config = dict(
    num_hidden_layers=14,
    hidden_size=256,
    n_experts=64,
    experts_per_token=4,
    d_expert=32,
    d_shared_expert=0,
    hidden_act='reglu',
    moe_layers=[0, 1, 2, 3, 4, 5, 6, 7, 8, 9, 10, 11, 12, 13],
    router_score='softmax',
    normalize_top_k=True,
    routed_scale=1.0,
    balance_loss=0.00218,
    balance_bias=False,
    router_z_loss=0.001,
    n_groups=4,
    groups_per_token=3,
    init_std_router=0.0108,
    lr_router=0.000751,
    vocab_size=2048,
    norm='rmsnorm',
    norm_eps=1e-06,
    tie_word_embeddings=False,
    optimizer='adamw',
    learning_rate=0.00174,
    beta1=0.9,
    beta2=0.98,
    batch_tokens=32768,
    max_seq_len=1024,
    train_tokens=307300000,
    max_steps=9379,
    dataset='wikipedia_en',
)
Below are experts of layer 6 (counted from 0) of a mixture-of-experts language model. Rows are named router (the router's row for the expert), gate (a neuron's input weights, with its number), up (a neuron's input weights, with its number), down (a neuron's output weights, with its number) and show model dimensions 0-255. Each number is 128 + 24 x the weight over its row's rms, rounded and kept within 0 to 255.
Before each expert's rows: a language model's description of what the expert responds to; "mostly gets" lists some tokens that are sent to it at least half of the time. This comes from a sample of Wikipedia text that the model never trained on.

# expert 50
What it handles: Frequent content words and pronouns like he, who, government, American, al in algebra or alleged, and year endings like 19-80.
mostly gets: " he", " American", " new", " German", " government", " former"
router [ 60 118 156 126 137 125 140 122 122 103 148 110 135 114 114  97 155 211 130 134 128 143 147 156 122 124 113 118 131 137   0 118 134 157 104 137 110 144 130 155 151 118 126 109 141  89 131 135 129 131 115 121 123 124 119 124 137 132 138 113 113 110 101 160 141 157 108 114 144 100 106 126 138 133 104 133 126 105 124 116 151 135 131 135 146 109 143 155 130 125  27 137 130 142 130 118 118 159 121 151 136 131 121 133 122 131 135 116 118 137 129 126 117 113 102 136 111 151 126 121 144 113 135 133 128 132 161 117 136 126  75 119 128  40 135 115 131 116  92 103 115 142 108 107 129 148 144  41 115 136  96 147 141 107 107 128 121 156 103 118 119 123 132  96 117 130 126 131 125 117 128 129 133 149 103 136 133 157 150 131 138 122 141 111 130 127 140 152 137 138 105 122 102  96 123 198 127 121 107 133  83 141 115 159 123 140 136 124 127 127 144 173 142 125 118 138 160 103 144 156 145  69 113  85 141  89 103 134  77 136 159 112  97 171 118 143 116 138 130 103 128 154 140 110 126 119 112 130 113 143 140 149 121  52 108 162]
gate1 [156 110 126  85  92 174 165 129 154  91 112 122 131 123 132 102 176 135 121 124 114 137 153 132 179 147 115 149 152 140 155 127 126 150  90 100 138 136 147 144 105 108  87 150 132 147 152 165 115 104  72 157 121 118  86  87 111 138 150 111  95 173 128 136  75 162 122 141 105 143 141 102  89 122 120 150 130 115 104 127 121  92 108 117 134 133 153 133 114 123 106 138 142 133  84  91 105 129 133 137 115 181 130 102 145 125 141 154 122 141  85 132  95 117 132 106 128 135 121 134 127 132 161  92 129 121 127 124 102 150  72 180 142 115 128 157 161 126 187  99 153  97 103 154 122  99 119 151 106 100  85  91 161 110 115 154  96 158 143 116  85 104 136 137 147 122 141 143 138 144 116 102 113 148 140 134 122  97  92 132  99 130 100  87 138 153 103 133 135 120 158 114 146 130 134 132 101 175  95 129 120 141 163 139 137 180 140 120 122 142 168 151 147 120 134 177 113 138 100 102  99  93 100 151 147 149 116 139 145 112 170 162 122  58 120  79 104 130 110  75 122 116 155 125 145 128 103 142 137 118 127 156 109 137 141 149]
up1 [140 106 154 129 125 133 122 157 119 108  57  92 130 123 117 147 112 111 145 132 121  93 104 123 144 102 153 109 155 127 135 154  93 139 126  86 152 138 136 125 118 110 101 109 108 195 121 132  86  98  63 165 161 114 130 147 124  94 113 100 130 137 125 168 125 133 149 105 138 122 127 127 110 115 114 158 148 131 131  61 196 123 121 140 157 142 128 129 153 138  81 117 133  73 133 119 114 140 109  95 124 120 123 131 149  89 154 116 126 123 125 113 104 137 102 125 100 158 120 158 142 156 142  92 129 100  98 110 139 135 142 114 153 146 115 115 100 133 129 169 116 170 154 173 113 108 109 108 115 191 147 116 187 121 124 126 116 141 100 126 130 126 131 128 112 110 131 158 137 116 120 115 145 129 151 135 128 161 125  72 130 116 134 113 138 120 111 118 114 149 131 118 155 127 116  88 101 136 143 155 164 147 165 116 115 150 147  83 148 154 162  96 130  75 134  58  91 150 129 118  77 154 160 118 151 139  87 126 148 139  89 111 161 138 117 145 158 119  91 127 135 110 173  98 137 121 129 128 168  91  90 123  97 116  99 126]
down1 [126 111 129 177 108 149 119 150 114 101 138 115 156 139 122 162 158 121 103 138 126 136 152 124 143  90 132 152 124 167 147 149 178 133 111 116 128 141 154 125 164 157 151 164 160 157  87 144 114 136 136 117 175 175 162 157 121 115  99 117 151 115  83 158 127  96 124  95 104 131 149 107 229 116 152 144 113 112 157 134 106 147 109 144 171 151 161 129 156 122 122 118  89  93 138 121 136 142 111 116 143 113 143 148  96 127 129 137 120 153 101 143 129 100  75 153 149 140  82 124 131 119 121 129 136 135 139 141 123 111 104 135 117 120 159 147 113 137 147 147 147 155 119  82 111 106 123  92 149 156 160 144 119 122 147 132  87 126 160 148  66 126 166 165 154 159 148 157 139  95 120 159  94 177  96 162  89 173 115 142 123  74 114  98 130 112 143 125  88 112 148 105 145 112 106  85 152 111 125  71 134 138 144 120 145 140 147 134 129  91 180 114 152 109 116 128  98 141 148 122 124 141 128 140 133 156 170 114 153 138  88 107 126 150 122 113 117 154 162  77 145 132 143 115 143 130 144 108 139 113 110 134 125 140 104 128]

# expert 31
What it handles: Final or middle pieces of foreign proper names and places, such as Tel Avi(v), Sa(po)chnik, Ober(land)bahn, Einste(in).
mostly gets: "ov", "ville", " York", "%", " Pi", "ı"
router [140 141 127 199 136 160 130 123 106 138 118 129 104 130 153  98 157  89 130 147 148 133 117 139 135 173  90 138 121 155  74 118 149 108 140 110 131 117  97 116 102 142 138 134  63  78  99 140 198 126 152 132 136 114 138 107 131 107 147 126 139 146 153 126 124 151 124 130 115 119 107 143 124 118 180 142  65 111 144 124 157 122 111 118 123 120 143 112 116 151 133 104 116 125 139 123 164 141 147 123 100 126 140 164 124 147 113 122 110 138 120 147 143 125 136 121 107 140 148 128 169 109 114 148 137 148 107  99 177 179 171 138 140  80 105 145 132 128 154 120 148 140 140  99 128 125 167  60 117 120  26 114 124 141 135 119 113 132 116 167 126 132 152 142 119 165 152 132 115 105  93 113 120 112  80 116 143  53 225 145 123 122 122 120 111 127 127 118 135 138 152 148 134 109 115  90 142 128  96 109 131 100 129 198 139 122 105 151 117 134 123 115 128 130 121 152 150 129 139 126 156 158 131 115 185 157 112 132 122 154 160 162 126 116 110 120 120 142 143 149 130  95 131 157 116 120 136 107 126 124 114 120 111 124 105 103]
gate0 [144 144 132 109 134 150 138 135 122 146 126 105 122 163 113  64 107 162 128 118 139 151 117 113 175 122 148 123 119 119 144 141 138  96 117 116 111 143 134  98  92 129 102 127 142  92 119 157 161 103 159 162 110 111 152 158 139 139 140 153 119 135 139 110 107 112 135 120  97  92 131 138 134  80 148 123 114 118 122 134 118 170 141 144 154 171 156 194 121 165 150 103 154 108 159 154 117 113 119  87 146 149 138 111  73 147 130 113 118 142 143 142 149  98 127 100 134  94 116 101 103  61 101 135 124 100 150 132  93 107 106 127 143 145 122  81 169 169  84  77 181 129  92 141  81 136 155 124 140 140 131 121 143 115 154  84 144 139 141 109 164 105 135 116 132 132 103 111 130 145 184 135 145 164 132 119  95 104 128 128  86 108 122 134 142 149 134  89 133 139  99 174 122 129 122 122  95 102 108 120 158 121 140 109 110 135 124 180 152 152 124 139 141 101 168 131 104 152  98  70 137 150 126 122 133 131 105 121 101 150 150 126 122  96 115  70  83 141 126 133  85 164 136 107 134 140 142 150  90 135 123 120  84  92 156 106]
up0 [168 140 123  87 128 145 143 145 140 142 124 104 138 174 124  92 112 180 122 138 131 152  93 127 160 118 155 132 130 113 149 146 157 112 136 112 102 145 117 122  66 121 113 128 118 108 121 146 169 114 174 148  99 127 132 153 132 131 115 140 128 119 105 100  91 112 134 116 101  91 106 143 139  98 180 119  88 144 143 147 147 152 139 137 128 132 162 192 120 175 132 111 157 135 142 177 114  95 121 106 158 151 143 132  97 139 145 111 115 133 126 141 168 114 110 104 141  93 142 106 111  91  85 132 132 104 145 144 120 117 105 124 143 148 135  93 168 185 100  71 165 132  76 140  95 144 182 113 132 159 155 126 100 117 143 105 142 132 160 113 168 117 168 116 127 140 106  97 121 142 144 128 165 160 146 124 127 105 117 111  93  92 116 128 136 151 140 100 141 141 105 160 117 144 118 157 101 108 113 109 167  92 132 106 125 157  98 170 144 161 133 134 146 116 166 112 117 116  71  77 123 109 135 152 134 134 103  96 110 142 170 123 114 100 116  73 102 158 130 127 114 147 114 122 149 140 136 122 105 135 125 143  95  74 149 119]
down0 [ 91 115 102 110 135 114 135 143 126 165 125 105 115 112 148 175 105 146 125 133  99 103 171 126  98 147 155 145 142  92 167 161 140 127 106 120 129 113 116 138  98 132  90 124 139 154 119 135  93 137 151 134 122 151 161  80 145 136 157 151 130 117  91 136  74 159 118 123 172 128  93 125 144 152 128 133  84 166 133 117 119 144 127 138 149 119  95 135 106 124 130 142  88 164 113 138 120 148 132 105 141 110 121 106 109 151 156 135  98 158 151 162 131 133  98 130 108 100  95 127 152 109 100 171 128 121 142 155 153  84 145 138 153 167 152 127 148 119 147 135 139  95 120 139 147 186 157 130  65 129 137 146 120 119 116 174 127 146 134 143 132 149 165 129 148 115 138  95 125 145 159 112 108 115 138 152 134  81 159  87 185 133  99  80  82 132  95  94 102 151 131 130 135 145 127 132 111  98 152 164 179 110 163 133 140 123 122 175 127  95 116 108 143 112 113 167 168  85 101 126 160 104 130 108 135 166 160 121 117 112 124 145  93 120 124  67  87 113 150 100 174 103 156 118 115 108 140 118 147 119 101 111  97  93 135 142]

# expert 61
What it handles: The conjunction and, or commas closing the final items of name lists, such as Joe Cole, and Emma, plus verb endings.
mostly gets: "″", " has", " and", " but", " million", "Species"
router [151 129 114  97 124 126 109 129 112 138 158 192 137 132 107 100 147 203 117 140 123  97 179 137 108 159 144 151 128 131  23 138 138 155 150 110 120 127 130 119 155 159 155 119 150 100 124 121  80 122 149 161 139 164  80  91 108 145 125 109 139 142 124 103 126  97 131 130 154 102 134 146 124 132 186 128 117 114 132 135 138 151 140 142 136 133 163 109 107 128  77 129 122  82 129 136 151 132 145 165 132 140 142 142 138 120 106 130 111 134 126 145 132  98 143 103 127 142 112 134 109 145  87  96 128 156 145 123  89 131 140 125 142  58 134 127 127 128 164 108 119 138 124 132 104  94  72 150 155 124  58 147 128 135 114  95  93 120 125 132 135 100 103 117 118 175 121 117 125 146 146 112 142 135  77 136 135 138 204 127 131 139 143  81  98 148 159 125 123 122 142 136 151 109 136 145 136 116 112 126 139 157 129 174 129 145 151 168 153 136 147 159 120 141 150 100 163 136 140 128 112 129 157 132  88 106 133 168 120 139 152 128 103 114  83 120 130 131 117  94  76 108 143 156 129 135 112 119 157 104 143 127  91  84 111 112]
gate0 [ 98 131 124 153 128 133 131 132 100 103 162 150 136 136  99 118 116 169 149 130 136 106  83 118 120 133 146 127 117  96 101 143 119 127 117 128 150 108 155 147  86 101  95 113 148 107 127 151 105 171 167 109 121 167 124 107 164 155 160 145 145 149 116  87  90 120 163 112 103  87 137 158 102 138 135 149 148 113 151  86 115 108  98 141 169 132 127 111 127 129 100 135 137 111 151 128 131 102 171 133 158 136 118  77 143 137  96  88  77 152 117 107 165 136 167  83 139 157 114 114 159 114 121 107 117  87 154  95 148 159 171 160 157 138 161 113 169 114 120 133 118  89 154 137 139 164 162 111 104 147 139 155 129 173 166 164 126 125 106 131 125 120 125  99 140  98 134 111 119 121 144  97 114 152 125 101 109 122 108 167  89 132 132 129 104 139 112 103 185  97 121 162 129 127 118 151 151 135 157 105 129 152 112 153 131 163 105 187 163 136 108 113 166 126 160 115 156 118 136 148 161 124 106 116  74 125 133 141 168 165 116 116  97 145 100 112 131 158 124  87 107  80 165 126 170 130 107 152 154  99 118 142 126 103 137 124]
up0 [ 96 118  79 104 120  96 111 156  97 131 148 132 170 153 113 113 145 124 136 109 125 119 147 122 164 121 152 122 160 106 133 153  88 108 161  98 133 138 102 123 107 127 149 142 109 164  85 136  98 143 134 153 104 112  94 153 143 117 135 154 139  89 133 159 136 132 126 107 116 188 149 144 148  87 100 108 128 127 156 124  97 160 133 150 134  98 137 122 107  98 146 136  94 126 111 100 146 153  93 146 120 106  91 173 102  91 154 169 149 104 121  96 116 128 138 121 117 139 136 162 156 165 127 157 157 128  94 152 124 123 126 101  79 153 125 156 158 153 129 173 169 124 143 118  97 100 111 160 169 133 123 123  98 161 121 149 158 113 154 142 144  90 167 158  99 149 154 136 114  95 145 129 156 103 129 148 158 114 160 125 126 149 109 143 121 141 126 124  98 133 154 112  89 152  95 115 126  93  77  85 155 139 156 159 103 129 134  72 128 135  86 104 134 169 153 132 112 168  83 111 123 166 154 125 148 161 113 116 125 124 151 146 132  94 162  94 124  91 148 142 123 107 109  79 148 116 105  89 146 141 113 147  97 135 145 137]
down0 [103 138 128 125 142 157 111 171 125 159 163 133 121 128 146  82 111 172  99 112 112 185 111 117 106 126 137 156 144 157 141 139 127 147 125 139 143  90 106 169 101 132 152 125  80 119 113 124 114 139 140 106  75 114 167 162 131 128 165 144 150 146 107 130 148 150 147 108 134 118 162 162 116 127 139 137 106 127 159  95 107 141 153 125 151 134 145 128 104 106 136 117  91 130 114 155 126 185 121 117 100 126 140 146 127 136 144 127 171  68 101  84 109 150 101 160 129  82 149 137 136 162 123 131 137 119 164 115 124  82  86 106 105  96 149 175 106 107 121 131 122 182 104  96  93 122  66 149  93 114 152 120 116 146 130 128 112 143 135 122 101 147 125 147 153 154  79 139 135 111  74 120 108 108  92 169 126 106 145 135 106 153  95 146 132 123 116 118 129 111 110 115 115 146 124 142  76 128 154 155 108 132  68 139  83 155 100 109 123 164 170 143 127 147 158 123 134  85 151 140 130 139 105 115 143 137 160 125 115 127 155 142 119 105 178 118 155 111 176 166 123 118 145 159 123 149 100 148 105 162 119 163 138 123 126 109]

# expert 9
What it handles: Closing parentheses ending headings or bracketed notes, like (loan) and (1987), plus suffix pieces such as -ation, -ley, -ency.
mostly gets: "ley", ")", "=", " him", "BC", "ute"
router [ 71 140 147 123 144 139 138 145  49 122 170 164 128 133 126 134 128 153 117 149 122 142 148 111 110  88  91 158 151 130  33 127 130 138 125 130 119 116 140 115 154 124 114 150 133 109 100 161 117 118 196  90 143 134 183 116 130 141 143 141 105 143 137  78 148 162 113 145 123 149 123 156 122 112  58 143 118 108 105 114  78 134 120 133 100 126 123 116 150 118 113 105 142  16 133 123 125 142 134 117 118 133 104 138 135 114 105 120 130 165 131 132 160 117 132 114 119 169 143 119 139 103 139 137 144  83 126 124 143  82  98 107 108 148  98 151 119 164 120 126 115 114 113 113 115 119  31 103  95 132 229 132 137 135 133 137 133 113 126 152 129 133 154 108 136 140 138 131 113 122 109 120 156 132 152 120 100 117 162 150 112 103 115 145 125 157 141 101 126 130 117 141 120 122 114 133  99 128 144 131 139 134 121 145 128 156 151 120 173 149 122 101 117 160 140 123 152 144 199 127 108 125 145 121 125 129 143 113 145 129 121 134  94 125 122  92 123 102 113 105 112 131 111 146 109 146 124 139 140 121 117 119 129 114 144 133]
gate0 [152 126 130  94 131 118 172 113 119 107 127 144 137 161 136 163 167 105 173  73 121 166 143 111 151 123  67 167  98 131 120 118 130 137 112 120 105 156 116 131 105  96 155 128 158  83 155 112 103  95 128 164 137 125 135  95 131 115 163 135 141 120 133 120 101  92 142 158 155  97 101 140 131 115 135 153 157 123 108  97 130 120  83 118 130 135 172 102 120 116 135 129 147 124  97 115 121 106 165 130 157 121 126 115 131 102  92 148  82 150 118 143 161 118 150 111  94 155 125  98 134 134 151 110 128 140 152  62 150 148 131 154 130 100  86 147 165 160 122 115 127 126  72 160 111 109 163 152 107 151 110 105 112 171 135 105 138 142 104 114 181 112 100  92  73 128 110 115 126 137 185 124  91  99 145 111 140 150 125 148  99 145 132 112 106 135 120  81 156  95 109 118 108 109 187 126 101 120 150 128 120 136 134 151 121 121 150 123  96 151 151 135 153 116 134 128 111 161 110 113 133 113 141 161 144 135 117 147 101 161 130 137  69 134 103 150 110 151 113 156 147  98 126 130 129 124 128 194 164 104 104  85 115 115 168 131]
up0 [157 113  97 127 129 137 106 134 107 101 146 135 122 127 128 116 144 131 134 119 132 143 124 133 148 121 131 133 147 119 129 119 108 125  97 126 139 167 161 157 106 118 139 133 161 117 104  91 158 140 149 140  89  85 128 136 132  95 182 138 129  89  90 101 139 100 126 127 101 138  93 120 162 127 101 120 180 173  87 121 130 122 137 117 153 145 168 136 105 144 136 114 140 127 129 113  67  97 125  98 160 124 100 102 136  99 162 102 153 166 135  96 142 157 155  72 123  97 106 144 126 126 160 155 151 117 160 125  99 111 179 123 152 116 121 114 116 123 136 104 155  84 109 102 119 114 168 145 157  96  75  92 121 168 102 153 150 130  79 140 175 139  90 167 138 131  85 147 137 107 122 117 151 122 138  78 133 121 148 117 120  81 120  92 113 120 153 147 141 138 154 142 130 101 188 109 123 128 163 144 148 125 109 160 104 144 120 135 153 109 173 138 143 107 137 134 144 158 120 127 167 128 130 100 133  99 144  93 114 102 136 128  87 178 122 159 159  85 105 136 125 117 116 126 115 109 108 178 111 165 132 148 107 161 168 165]
down0 [ 91 147 132 169 104 141 110 101 134 135 147 158  97 105  94 140 142 162 139 149 176 100  90 145 115 129 158 105 158 144 112 133 159 113 102 119 147 128 170 110 129 103  67 152 114 127 147 117 123 128 120 144 160 133  65 134 137 135  85 128 148 147 134 147 138 134 134  98 141 116 129  84 145 151 133 108 108 118 105 133 156 156 152 121 146  89 102  92 147 172 155 158 124  79 145 147 154 166  90 101 161 117 135 128 136 178 129 154 145 127 101 117 110 123 101 146 141 123 123 127 152 149 143 132 161  87 135 133  99 160 132 144 154 132 151 137 159 133  86 134 114 129 125 128 109 131 125 162 165 146  85  90 106 122 127 140 140 113 112 145 126 170 162 168 127 143  96 110 135 162 123 160 153 153 161 156 106 146  94 127 147 112 113 111 140 102 157 126 140 154 121 112 131 165  72 136 130  76 134 135 114 110 136 122 148 131 129 130 106 125 116 125 138 100 127 137 133  76 157 189  89 134 136 144 107 115 149 149 149 167 134  87 146  94 146 142 133 109  84  88 162 156  89  92 156 104 127 142  99 139  91 195 118 123 111 126]

# expert 52
What it handles: Final pieces completing words (vict-im-s, Par-ent-s, inter-im) and nouns like total, number, start, end, March.
mostly gets: " total", " number", " March", " author", " start", " band"
router [107 131 132 168 144 172 119 118 105 135 187 117 139 123 117 103 120 193 137 145 118 148  93 163 126  75 131 133  94 139  77 118 147 127 147 132 127 113 118 133 118 126 117 116  78 156 105 130 147 168 136 146 118 126 175 121 131 114 127 115 126 125 118 150 146 115 120 139 106 134 133 139 123 117 134 170 140  76 109 125 119 116 140 134 115 129 119  92 129 146 135 104 108   2  84 104 122 123 126 142 110 146 139 150 145 123  99 109 114 126 130 127 140  86 118 107 147   7 115 109 113 101  98 139 140 140 113 131 141 102 126 130 118  36 129 149 114 121 130  99 116 131 112  94 127  96  68  81 138 116 177 121 115 121 113 125 121 147 153 159 141 149 118 137 116 127 138 143 149 116 103 125 137 112 122  99 113 145 214 131 134 113 147  89 139 152  84 133 124 100 100 125 131 114 106 114 126 152 143 128 120 102 118 109 126 124 152 121 118 125 129 170 128 149 123 148 145 126 166 131 124 157 127 102  77 106 107 124  96 115 136 134 106 115 119 119 108 135 111 121 129 109 126 130 113 132 141 122 108 121 111 123 130 112 123 109]
gate0 [ 92 138 133 127 126 191 160 120 112 119 124 158 196 179 159 120 169 130  74 156 123 132 153  87 152  97 141 175 178 118 118 143 111 152 133 107 151 139 115 135 105 132 114 124 136 106 116 142 167 124 144 155 116 178 110 129 157 121 111 142 115 125 153 112 106 107 125 116  83 117 139  66 110 124 111 124 137 166 127  98 109 106 111 147 161 118 115 128 120 178 133 117 185 106 123 148 127  87 129 119 111 136  60 116 143 132 105  91 124 126 186 112 109 124 135 123 142 127 142 110  90 158 122 121 117 139 135 136 142 116 126 139 122 124 129 118 122 114 147  91 131 156 130  99 127  62 164 124 108 143 122 111 177 120 141 138 106 141 148 122 129 119 161 132 144 125 139 153 122 122 125 116  87 125  88 115 111 128  82 130  98 126 136 135 145 109 119 141 154 135 131 190 129  93 151 171 114 155 133 123 118 129 178 134 136 139 110 125 154 171 139 128 163 108 171 141 147 119 103 120 114 151 112 165 129 105 118 131 104 138 124 107 153 150 151 147  72  90 116 104  96 135 163 134 144 142  66 125 114 100 121 136 106 116 133  64]
up0 [130 146 131 133 136  83 106 113 136 149 130  94  86  66 121 123  98 131 173  87 143 130  93 160 103 139 126  73  70 122 130 111 162 118 153 139  97 129 120 135 167 130 121 134 112 155 125 101 117 111 103  96 114  89 158 138  77 117 134 122 127 142 113 137 148 160 150 140 154 125 137 158 158 109 169 146 130  92 132 141 174 150 131 135  95 133 143 142 150  74 124 114  61 146 111 126 135 154 132 118 155 121 191 158  83 139 141 162  98 124  71 153 151 125 120 122 111 117  92 123 140 105 141 125 116  89 107 108 125 144 135 119 126 146 108 175 143 141 126 157 101 112 109 140 116 212 109 123 148 103 138 152  82 117 117 106 141  97 100 130 121 111  79 116 105 133 113  88 131 153 149 122 162 134 151 144 117 131 177 161 149 116 141 104 123 148 129  83 107 102 128  90 137 153 115  72 133 106 132 134 144 124  99 120 119 125 159 136 122  96 139 133 119 136  87 121 138 112 137 113 133 114 157 118 120 142 132 127 149 141 138 139 118 132  88 115 178 161 118 142 136 110 100 140 130 115 179 158 159 166 127 109 145 134 124 152]
down0 [130  88  92 103 111 129 138 126 141 127 116  81  73 147  88 100 122 138 144 122 104 125 154 164  75 117 158 141 149 132 100  85 109 121 146 131 124 161 147 109  94 140 161 109 150 124 129 110 147 138  95 135 136 122 139 132 164  93 119 186 121 105 130 133 109 113 177 160 123  87  94 137 149 151 112 141 105  97 106 155  93 132 106  93 113 162 148 135 118 143  89 100 176 157 122 151 108 123 114  96 141 125 145 154 139 104 135 101 128 117 138 113 140  79 140 111 113 154 145 131 114 126 108 132 125 104 117 125 131  83 190 127 131 102 106 115 142 151  81 132 172 177 154 130 144 120 120 122 107 129 120 136 130  85 125 119 159 141 136  98  99 123 134 164 124  85  92 156 135  69 130 133 114 115 106 147 131 141 108 146  84 117 107 106 139 127 117 141 107 146 151 162 139  92 144  97 123 132 117 125  93 152 115 138  81 165 117 131  86 144 119 120  93 107 105 141 100 143 115 154 111 119 141 158 117 105  87 180 107 189 132 140 118 125 155  87 141 164  92 117 100 151 171 124 147  91 165 102 138 146 111 106 150 120 134 149]

# expert 42
What it handles: Common function words, endings and layout tokens such as in, of, but, However, -ed, line breaks, table pipes and list dashes.
mostly gets: " but", " Pla", " pre", "---|---|---|---|", " However", " water"
router [139 157 143 198 150 133 115 129  90 138 161  95 141 135 114 114 122 158 139 139 112 142 151 172 127  69 136 146 106 142 191 131 125  93 143 145 106 133 115 106 136 139 131 155 174 110 116 157 184 126 118 163 166 151 121 108 130 112 144 110 129 127 123  80 133 104 146 143 118 125 112 125 129 120 155 121 138 110 132 117  86 146 134 136 118 124 136 118 137 128 131 123 111 186 121 126 125 143 132 131 118 146 128 117 112 132 124 125 134 110 149 142 122 125 135 118 125  76 125 136 139 183 165 144 125 118 119 113 196 155 120 101 135  99 119 128 122 124 139  86 140 145 142  93 127 109 128  59 131 139 173 126 143 123 117 114 108 127 135 150 153 106 110 112 127 121 125 129 125 138 125 127 133 154 123 110 111 151 127 144 114 107 114 126 122 131 134 140 112 114 137 147 140 133 147 114 127 141 129 135 144 102 175  24 128 136 154 110 135 137 111 136 118 128 118 123  74 113 255 120 141 118 106 144 155 137 127 143 118 143 152 129 128 119 116 128 101  98 141 141  97 126 125 122 127 119 139 138  87 129 138 128 113 226 129 129]
gate0 [106 129 160 100 121 174 126 137 129 143 111 143 162 117 104 122 133 175 152 121 103 159 138 119 170 136 158 148 113 117 102 141 154 143 178 103 140 119 129 144 167 129  76 114 126  78 106 156  48 100 163 141 116 119 167 120 152 165 148 103 145 112 138 146 162 128 170 147 131 118 153 134 123 179 100 161  91 150 105 124  91 117 108 153 131 153 114 131 103 113 143 101 171  96 129 123 149 113 136  91 151 163  74 153  98  85 114  89 132 144 131 141 100 108 120 129 160 108 124 111 139 126 156 124 142 132 151 123 113 124 125 120 116 174 131 151 132 113 157 136 111 135 139 134 137 155 104 132 117 129 136 126 136 115  98 131  93 127  98 167 131 107 131 148  90 120 146 191 153 120 132 123 128 162 160  90 102 111 146 113 159  88 132  98  81 141 118 129 130 135 113 122 125 102 113 121 133 143 113 128 175 158 182 159 132 140 157 164 102 130 140 156 139 130 128 127  87 144 190 106 128 152 104 113 147 110 106 113 123 135 157 141 162 147 151 135 142 109 107 143 129  79 113 172 112 110 128 137  86  93 131 137  66 122 141 121]
up0 [121 152 125 145 108  84 130 112 118 108 146 123  98 120 162 123 115 125  92 112 137 130 131 127 102 123  91 110 139 123 160 109 112  99 117 158 128 116 138 135 102 114 142 144 143 179 140  91 205 123 129 130 144 121  70 105  88  98 121 147 102 153 125 113 128 125  93 122 107 123  78 131 146  91 163  96 126 120 125 146 176 130 128 120 143 114 131 120 166 154 115 150  98 144 121 136 112 125 138 151  87 114 126 150 133 145 117 155 131 110 122 105 173 119 133 104 118 134 126 139 120 130 126 140 112 128 106 139 125 117 144 134 149 102 138 123 134 164  96 141 155 123 115 140 119  97 138  95 158  99 124 130  90 146 149 114 159 151 130 111 122 159 115 146 150 129  86  75 136 120 135 147 119  95  66 132 135 153 113 135  90 150  95 180 169 144 140 117 151 115 148 150 130 162 152 129 129 123 162 123 100  81  71 124 121 138  73 100 148 124 126 118 112 143 140 135 164 139  39 113 120 129 147 156  80 152 113 129 120 110 110 134  93 150 100 138 108 164 166 130 151 181 130 101 155 163 127 149 185 154 118 117 205 134 119 112]
down0 [125 112 180  87 104 102 114  83 120 125 142 143  73 131 135 106 120 111  67 153 103 130 141 117  84 125 114 149  86 115 105 106 131 125 139 163  95 151 131  75 117 144 153 120 134 121 153 130 109 110 115 132 111 141 125 131 151 112 156 179  92 121 120 156 178 104 128 124 122 111 137 154 106 158  96 112 163 162 122 158 146 131 126 104 125 116 145 112 118 100  96 115 133 110 144 119 146 120 137 164  59 136 120 144 128 128  98 101 142 184 135 117 125  98 104 161 101 144 146 143  98 198 116  90 125 121  79 146 126 102 130 148 122 135 111 137 136 128 106 119  97 141 111 106 117 151  79 129 111 154  88 159 143 100  97  93  89 139 140  68  86 150 111 106 145 124 154 143 130 108  99 137 115 117 101 124 122 135  95 101 108 163  98 154 104 151 123 159 109 119 136 129 132 115 133 137  92 166 119  80  83 163  66 115 108 146 143 107 132  94 108 123 108 133 147 140 113  95 159 119 167 150 112 139  92  98 123 149 133 103 118 107 150 143 125 137 117 136 125 131 143 153 136 130 160 115 125  79 151 130 133 125 139 159 109 167]